Below are experts of layer 3 (counted from 0) of a mixture-of-experts language model. Rows are named router (the router's row for the expert), gate (a neuron's input weights, with its number), up (a neuron's input weights, with its number), down (a neuron's output weights, with its number) and show model dimensions 128-191. Each number is 500 + 25 x the weight over its row's rms, rounded and kept within 0 to 999. Numbers have three digits each.
After each expert's rows: a language model's description of what the expert responds to; "raises" lists some tokens whose logits its average output raises strongly, later layers aside. This comes from a sample of Wikipedia text that the model never trained on.

# expert 62
router:483539484493543507513531470503434490513518488458498466516507506524522478506469473504513508528494507517511464508446527517507504473379513491514482507515514468476500491504509481500486464430504472
gate11:478473476489520435490480491492523485527526444505460505489486544497489521484483464496468497523476526498514493468487480500489524481510553493520462515518514534536499493525488478494494512483494461
up11:470479512470462477479527495497493459537522523552508505508545488489487496505498471509470521530456480541515485515475475476519550464480527476520475531503492529528490480464521493455517492519498523
down11:543491499456526535513459487484475537537509495506500497497481517474489481509544510538507478495520518496510474542481502523526528499485503502525527477455485505496525530530545526436538475535503492
Capitalized name onsets. Capitalized first syllables of proper nouns split into pieces, such as Ar, Bar, Par, Cor, in surnames, places and taxa.
raises: "se", "cos", "sa", "com", "za"

# expert 17
router:478486526499522558522534503512468539529473505483499464521505503507507486494474480493500512529517466491484495558457533515479504483443508510496528503556513481473451477534519477481482501467513509
gate0:466477504514498488496504490497480521529499517511521479478494501444485516503475514478520448506482501476507457525493483524512495496469507481499520466448479516507488558495495498514524450513489509
up0:476513528509560507530516468544510498557521499526465486489518511516475502490511490474486517528498469477506460462505499534491529503496468476505483482482474510494490504456505519532483491477514501
down0:518524515484506496511513523512511485532532478528523518482525539504496458536511476520503517522535517486505501461509492456468529511547508487497496487517502450480493473491536481496514472525530499
Plural abstract nouns. Nouns, often plural, after possessives or adjectives that end a noun phrase, such as appearances, positions, effects, topics, roles.
raises: " –", ";", ",", " -", " in", "—"

# expert 23
router:464510496505519545524514476557492552519476492491523481517500524486480491524505486469530514521478479559476467529468539541545495473421507499476485516510487478485482489548529507496515492467531514
gate11:515512516500524512473513472548462527516488479521511514528525502493485502545529519486490469518525488492506503514459493517536487553505504456517533542491502469516497518524459489481529483463470519
up11:478484480510450451504495451540519520501502483476465477490488550515458486505457528475516514495504495542518480512528498506507522536526476491541506497520497544482522461490494537488517554485508482
down11:529502540507503511456467512502520527531514467507520497533480468497520508473515524453485534481498524505474519507513480468520512531466499477466484522519470490512499501438519503504483480486487513
Initial capital fragments. First letter or two of a word or name split into pieces, often after parentheses or quotes, such as L-antana, Sh-ock, mg/L.
raises: "elt", "ale", "ore", "em", "ake", "ov"

# expert 53
router:493498511526517509495523480501465518497537474509521488538523490529512477529466495488525534510499483521468448535469509503508486493427495474488477478509506482479486472542544436527453467473522510
gate0:523535510523547521484480508533511528520494483480457516473551533518521522507490480464475453474488457503501492490465495495507473465494444497449490517493542509511487480514512512492458527485491529
up0:521520476487478517459491499507535504509455504510507516484475474494549512450480440562456477521489481510548544527513472486511500511476506475506496455529474521512468517479500521482501524485487490
down0:489503495476502554517427494494471468537493476475470495513499465525503477466487489475503551473556515510483491527501483488509499492479496468518489501506467506517475477467527508524497482559530498
Opening parentheses, Romance particles. Opening parentheses after names or titles, before years, acronyms or disambiguation, plus en dashes and particles such as de, Le, la, du.
raises: "1", "c", "B", "2", "El", "play"

# expert 38
router:462509499539513551514514450512488517505486484506508484534484507518494487488487495470516525495475503510480490523443517541519522474445503472501514488509509488498477489526543468507479477470519532
gate0:462483494504491500521506500485489472479539523532495496532487489516529534491461522503525503519467530498526492497524449506546562502489471489523498497457516503519504511480510492518546480484500498
up0:492534502509509489493452508478526511550521526470514494542480492527535496518443514512476474511514533498475492498477475497521558475515487483468465496424482510518497483511506467519549496478511482
down0:515545488500547486475524502472528460500530485513523467501532509517484476490523545495537534514541461484470505510476478490520490517545487542519471496509498505472517473502509469500519483489477498
Years and dates. Final digit of years and ages in dates, plus month names and century, such as 201'5', 196'0', March, century.
raises: ",", ";", ".", ".\n\n", " and", " ("

# expert 43
router:447504536512527518501512486534482536518505525500504459525487484490542484511504485464517534502494493477502458519487494536492513464441513488498507475502537473499487452555541472490487486498531500
gate0:491491470516552526519495469543541488495494501461479508517546514463495462526519469473485522466509487503543487524495541531476533499492505523486530483534531467515457484481498483530481526475492473
up0:438476477517509515443533463519498480486525495471482513509482448483530514476459484491547515512480481461542524488482492460468508491468539486519493507507538488494453469485496512507511500546554478
down0:478517537501523451504494492527477489524520479462514445519506485483502504506460484525494504474477524535537527514503510491490541468501487451529552498500492532474512482432491452505464486546552485
Months and time words. Month names in dates, mostly after "on" or "in", and time-span words like years, weeks, months, later, prior, century.
raises: " ", " of", ".", " –", ",", " in"

# expert 11
router:488503513491547519529522470542498523518521478491537489502508507519489440527445484467506512538496501495483473509418531511511522475439498468503525499503504457460454461522508502496479500468518493
gate0:522495506471513488485523481481483503513484531488499520497469447468495513509473458499554466517460498526504477516468481493529523496499548465457477464527481521540500477499503504479498477532498481
up0:513516438453522521511473436496506487505480516489492537466460455528481483477480468478520474496475515476512541500498477501478536475528508490508507492511488479534495497563470489545463502497463479
down0:524420536504497480530517483454497495520532517517475472465452501549547496526473476492435516487504493502500491526483544500475476508477559519517522502512495493477497491452488518503551485506494490
Roman numerals, single capitals. Single capital letters and Roman numerals starting a name or word, such as I Corps, Louis XV, Alexander III, ECC, IKEA.
raises: ".", "se", "ck", "con", "wan", ".S"

# expert 4
router:451529490518539490523528489523495528523490487477514470555532515524478493512482510476496507516504504517460471493444532526509520499438530464476468503492508506437490490522507479518482494477488505
gate0:517450521525489491484513435454483526499519494513521485492517462518502456491479451484511521563498490570474507542493498516522476485479469507489488515517503514464509498490440504513459546472486536
up0:525502482521500505504500449438498516527506494524510529505541492532469442490527442505461551545492463537527490521514505487489541488482495502512480510533477514499499502484479457528505512473481518
down0:524509502487490507487500528499520503500506473502509475515510511507482471484536512515482457504503505498493486446517527528465489560593472517482431570476536541487487496490474496510467466542465462
Table row starts. Pipes opening markdown table rows and separator lines, plus leading digit 1 of years like 1988, 1955, 1967.
raises: "9", " ", " —", " –;", " –", " ."

# expert 44
router:510521531529535506511531436511485520480477489480495492547499515507488473521469479502511504518478506498491485502487500564496465487437526479476504496492522493450443477513506457506465501476519535
gate0:488520471468472485532522505473480454541501520500499526447525468537479483555512466462516467491492487466513493523519519477517492517502515517520487483497541483557485492558500461470497501535514458
up0:533491471520477501528503526479518465487472522502493528484455465511540553511510512502455550496454502512510466489503489554533472508483559507491553462515547525496518512500495520497482501502542479
down0:524538522526516527509497524477494471484458516464467499491535469501530543475495512506513456482501547495542506497481480455484540487546543505537560468516505479516484522512498497482509473508504505
Year starts, predicate adjectives. Leading digit 1 or 8 of years, plus predicate adjectives and participles after was or be, such as able, unknown, sentenced, canceled.
raises: "8", "9", "7", "6", "5", "4"

# expert 40
router:484541491508519542534510469485468509473480467509509474542525480513538479496464495480496539516507506542478475520461532530543487463438522478505485508506518493458478471523526454482479482448512496
gate11:498500503498530481491480473498487490481531538471507508540466506517541522522455495465533541517515469509503516514517501549549523476471473493488455490515506477494499471500458485548482475503498480
up11:477532503483540507534480493508543524462504503495497515483529488542477517470511513506506501493505500498498496515529526511526514430486479516469483529484501482530541469494496501501523520496467520
down11:473534510521453498498480501463555547442495487503512477545437507508499512567509540475536510479518492479482504485466480516528444478492485500488483483504491485498471447495498503454473531475533529
As and initials. The word as after elected, served or was, plus single capital letters starting split surnames, such as G, T, C, St.
raises: "ays", "iv", "yn", "aul", "avi", "in"

# expert 51
router:493517539511553526506497450535484515512492486487511463524495504503503476482473500488525504520522513516457483484499517566539488472439503474490483493515513471463455438512559498495489519472500535
gate11:495508505479525499511488485468524491484481493463510508515527501503479466479502476486493477540470503508507536499448498505520515504484550503486449490488505509499549505551544508496509496537539530
up11:489479488509513466507475478492518507476522519486492472512529488503486485463527494516463548533511515520493518465432495469518495512506541514530503510522514529534544460546555487503524520528510493
down11:503502496489497562489469501489481467491484454493453527491457503489511556474474491467479514470519540506509520491515467510512487462520477457521525477503473485475494521491506488514509487476467483
Place names. Country, state and city names after in, of or New/United, e.g. found in Australia, United States, New York, London, Connecticut.
raises: ";\n", ".", ".\n", "\n", " since", "\n\n"

# expert 13
router:472500537506523536532532482519443517528524493489535467491509525493485492524470426475507545543492473480478511528450495502500471492430510459491485485526517477498457502501500487499439490491519535
gate0:512487565484521492481541526499511546500521509510497531473508505497449501511506461469488473520519487504445456534513492480494453532465493488538525518496521501512491501493473507471481553503511486
up0:483517460529511520477474482516493552529475505535512490522509482459507496474475486514485453483494479525519477501486518495490493521484469514452516474504447502479527465477489513529481471477476495
down0:495478498526525513530504484529508504460469540506510527527504515539547461526496477506535506508502492508520501519491518506515491456454502498494509477482445477499544445518544507498494503503513492
Symbols and punctuation in data. Punctuation and symbols among numbers and formulas: opening quotes, colons in times or ratios, degree and minute marks, plus/minus signs, slashes, dashes.
raises: "1", "2", "4", "5", "3", "0"

# expert 10
router:457517515509522521498494491505514534539438485482514467513530487486519484535480467471511514549524493510462468516483510500506497496423517472478532471522466479480475444572510485510480490478521509
gate0:496450493492488520502527470500515511533419486489513486495531502501500509508523448493500503497520506509487458505447484496455500510469534510529523504490462526481508492497462461510542485463530452
up0:531510477460486520536541471491511493497458501515552539477515503469498498473522461473529457526518534505508452546466445504494530512497537491517516464494506492495502510477499462489492503487498461
down0:481475487494455455496542509499531484467526492492476476540481523513480501502538528546504553502530489519470503478472477490460522549498469480482458488492490469519484447493533456493470464508482507
Stat table separators. Semicolons and pipes between entries in sports stat lists and tables, plus section headings like Career, Plot, Results.
raises: " A", " C", " P", " F", " W", " B"

# expert 24
router:484514528490509520528507462531454523511481483489540460530502501522492474528497477467523507521484499534477495541479480524520515485467507471508512531489523448474479465531528481526465480494506521
gate11:482515534489501512525498487472464519482482513478478538498507472507498493516509511508506552515488529464520490496509517477517516497463485486482520478515498529481520503511522521574447490487517479
up11:506523492498508499506502505495501545486514491496482546473511497491500502512509552532477491496511485471490453510523488518472522493515470464515498504467485440519485483503493533510495539477493493
down11:509448507498520493543497497505514482506497513503522485525474507501489494491539514534489530502498455520451508445472509441509508481476490495485477471519534542495512509507520526533476490516473495
Table cell separators. Pipe separators in wiki tables, mostly right after a name, club or team cell, plus semicolons and dashes in lists.
raises: " ", " +", " —", " –;", " −", " AD"

# expert 52
router:487497506527554540515515467501510524498478483537503453555507508541515478527444513497530513500486494517476472546448489534489499478464518473497464468514535483510522470548510461530471471495528543
gate0:485494489536475562476484493524519511483510453516529494507518491492549466459469500505501488468487439499487513472523470526502541530487524489498508475471488465484503478547517471480531465518538525
up0:527524469488467517573565517485508527529467478493482478473491501543517495486460510522514477493485475507519509461524424539485562552492511508462501470535557506528508427468458499479497520528493511
down0:503489481498520501490469471526499478511447527483532515507470502508490559536499487483469487498494515556497469508481533502492526495558502487500472529475504513541500504468462516494479540449507509
Time and place prepositions. Prepositions in, on, during, until before dates or places, such as in November, on 1 April, located in.
raises: " ", " September", " October", " August", " addition"

# expert 48
router:471493522499499493489548487505491496535501495495515482516529507516504479514476479539505537524518506511472463508481507530515471514407515485470519495496499451453447465505542466507467499462494497
gate0:577533523491550487474522483495489524504530516538480507520483481506481514472485483479432539544507468522488495498471511482507510479482487509487522471500482476508479524503457532477534551489491495
up0:459458495503502506528481494497502541503541467487492517502532424497522534482492475523536516454494468522472514498523483513505501496508516498474528489496503460446499487488518519470503507491518502
down0:480507523499465499515520490550479557512461469458495523485528490474513542481510500529482514495495527483459466552491522525491536510516530492489479534519508477541499543491533518526503542524509559
Digits inside parentheses. Digits and words opening parenthesized content, like converted temperatures, years, scores and notes, as in (9.4), (2015), (heel hook).
raises: ".", "0", "f", ".\n\n", " p"

# expert 28
router:479505510498547506502523495532463498536502496526543458562524497517493446499457478496496495554493497512488501499468505518503537462410514477480497514505513482474449458526554460526477465508519523
gate0:477486499414495502518502466448489512522531503511514530505530469487513463501478489498493494535496507493504499504411504471535496505472449468496512483495512495487473470521523478508463501504465476
up0:498491449473526495539486473469496523493502512489532507497471520517485529529476502523522506513496469525496470534485547506449503485504502492501485474460543498497549511513570547517491476526522448
down0:506468492499492549522464472521480459501479500485471497500480544501520476530501497510516504480525481518475527518466498475527503530470536466530482486457469498461526518477515488492478538491544498
Asian name syllables. Syllables of Chinese, Thai, Persian, Azerbaijani and other non-European personal names in casts and sports tables, such as Kar, Ma, Hong, Lu.
raises: "are", "ib", "em"

# expert 19
router:480500520504530545477517462488479514528475469500504496549515516509521483502492465448488533551504515508464459531452521513484495468425486492502500492528510487451445487551509508487463479475518475
gate0:520490462490587450498494514473502512524498540508531498539502471499545475507505519504489532514487491520496485499519515503473498485492521486493497504471506500488486485503510525529515512456484509
up0:482481480490468537454522495497472537432468503477507517496527537519529487552479558458523469503484443476461518502449462521472514474508508485488459519519496493495504489508496532514483527499483504
down0:470547512509526528494501456501493452449474485476468502516515489501479556533498522493490522532509569547504474551492493527510480468560503491503520505494451494460463498481494497523542449461462504
Nouns after an article. Count or measure nouns right after "a" or "an", such as area, number, total, rating, age, plus compass words north, south, east.
raises: " of", " in", "\n\n", " to", " across", " throughout"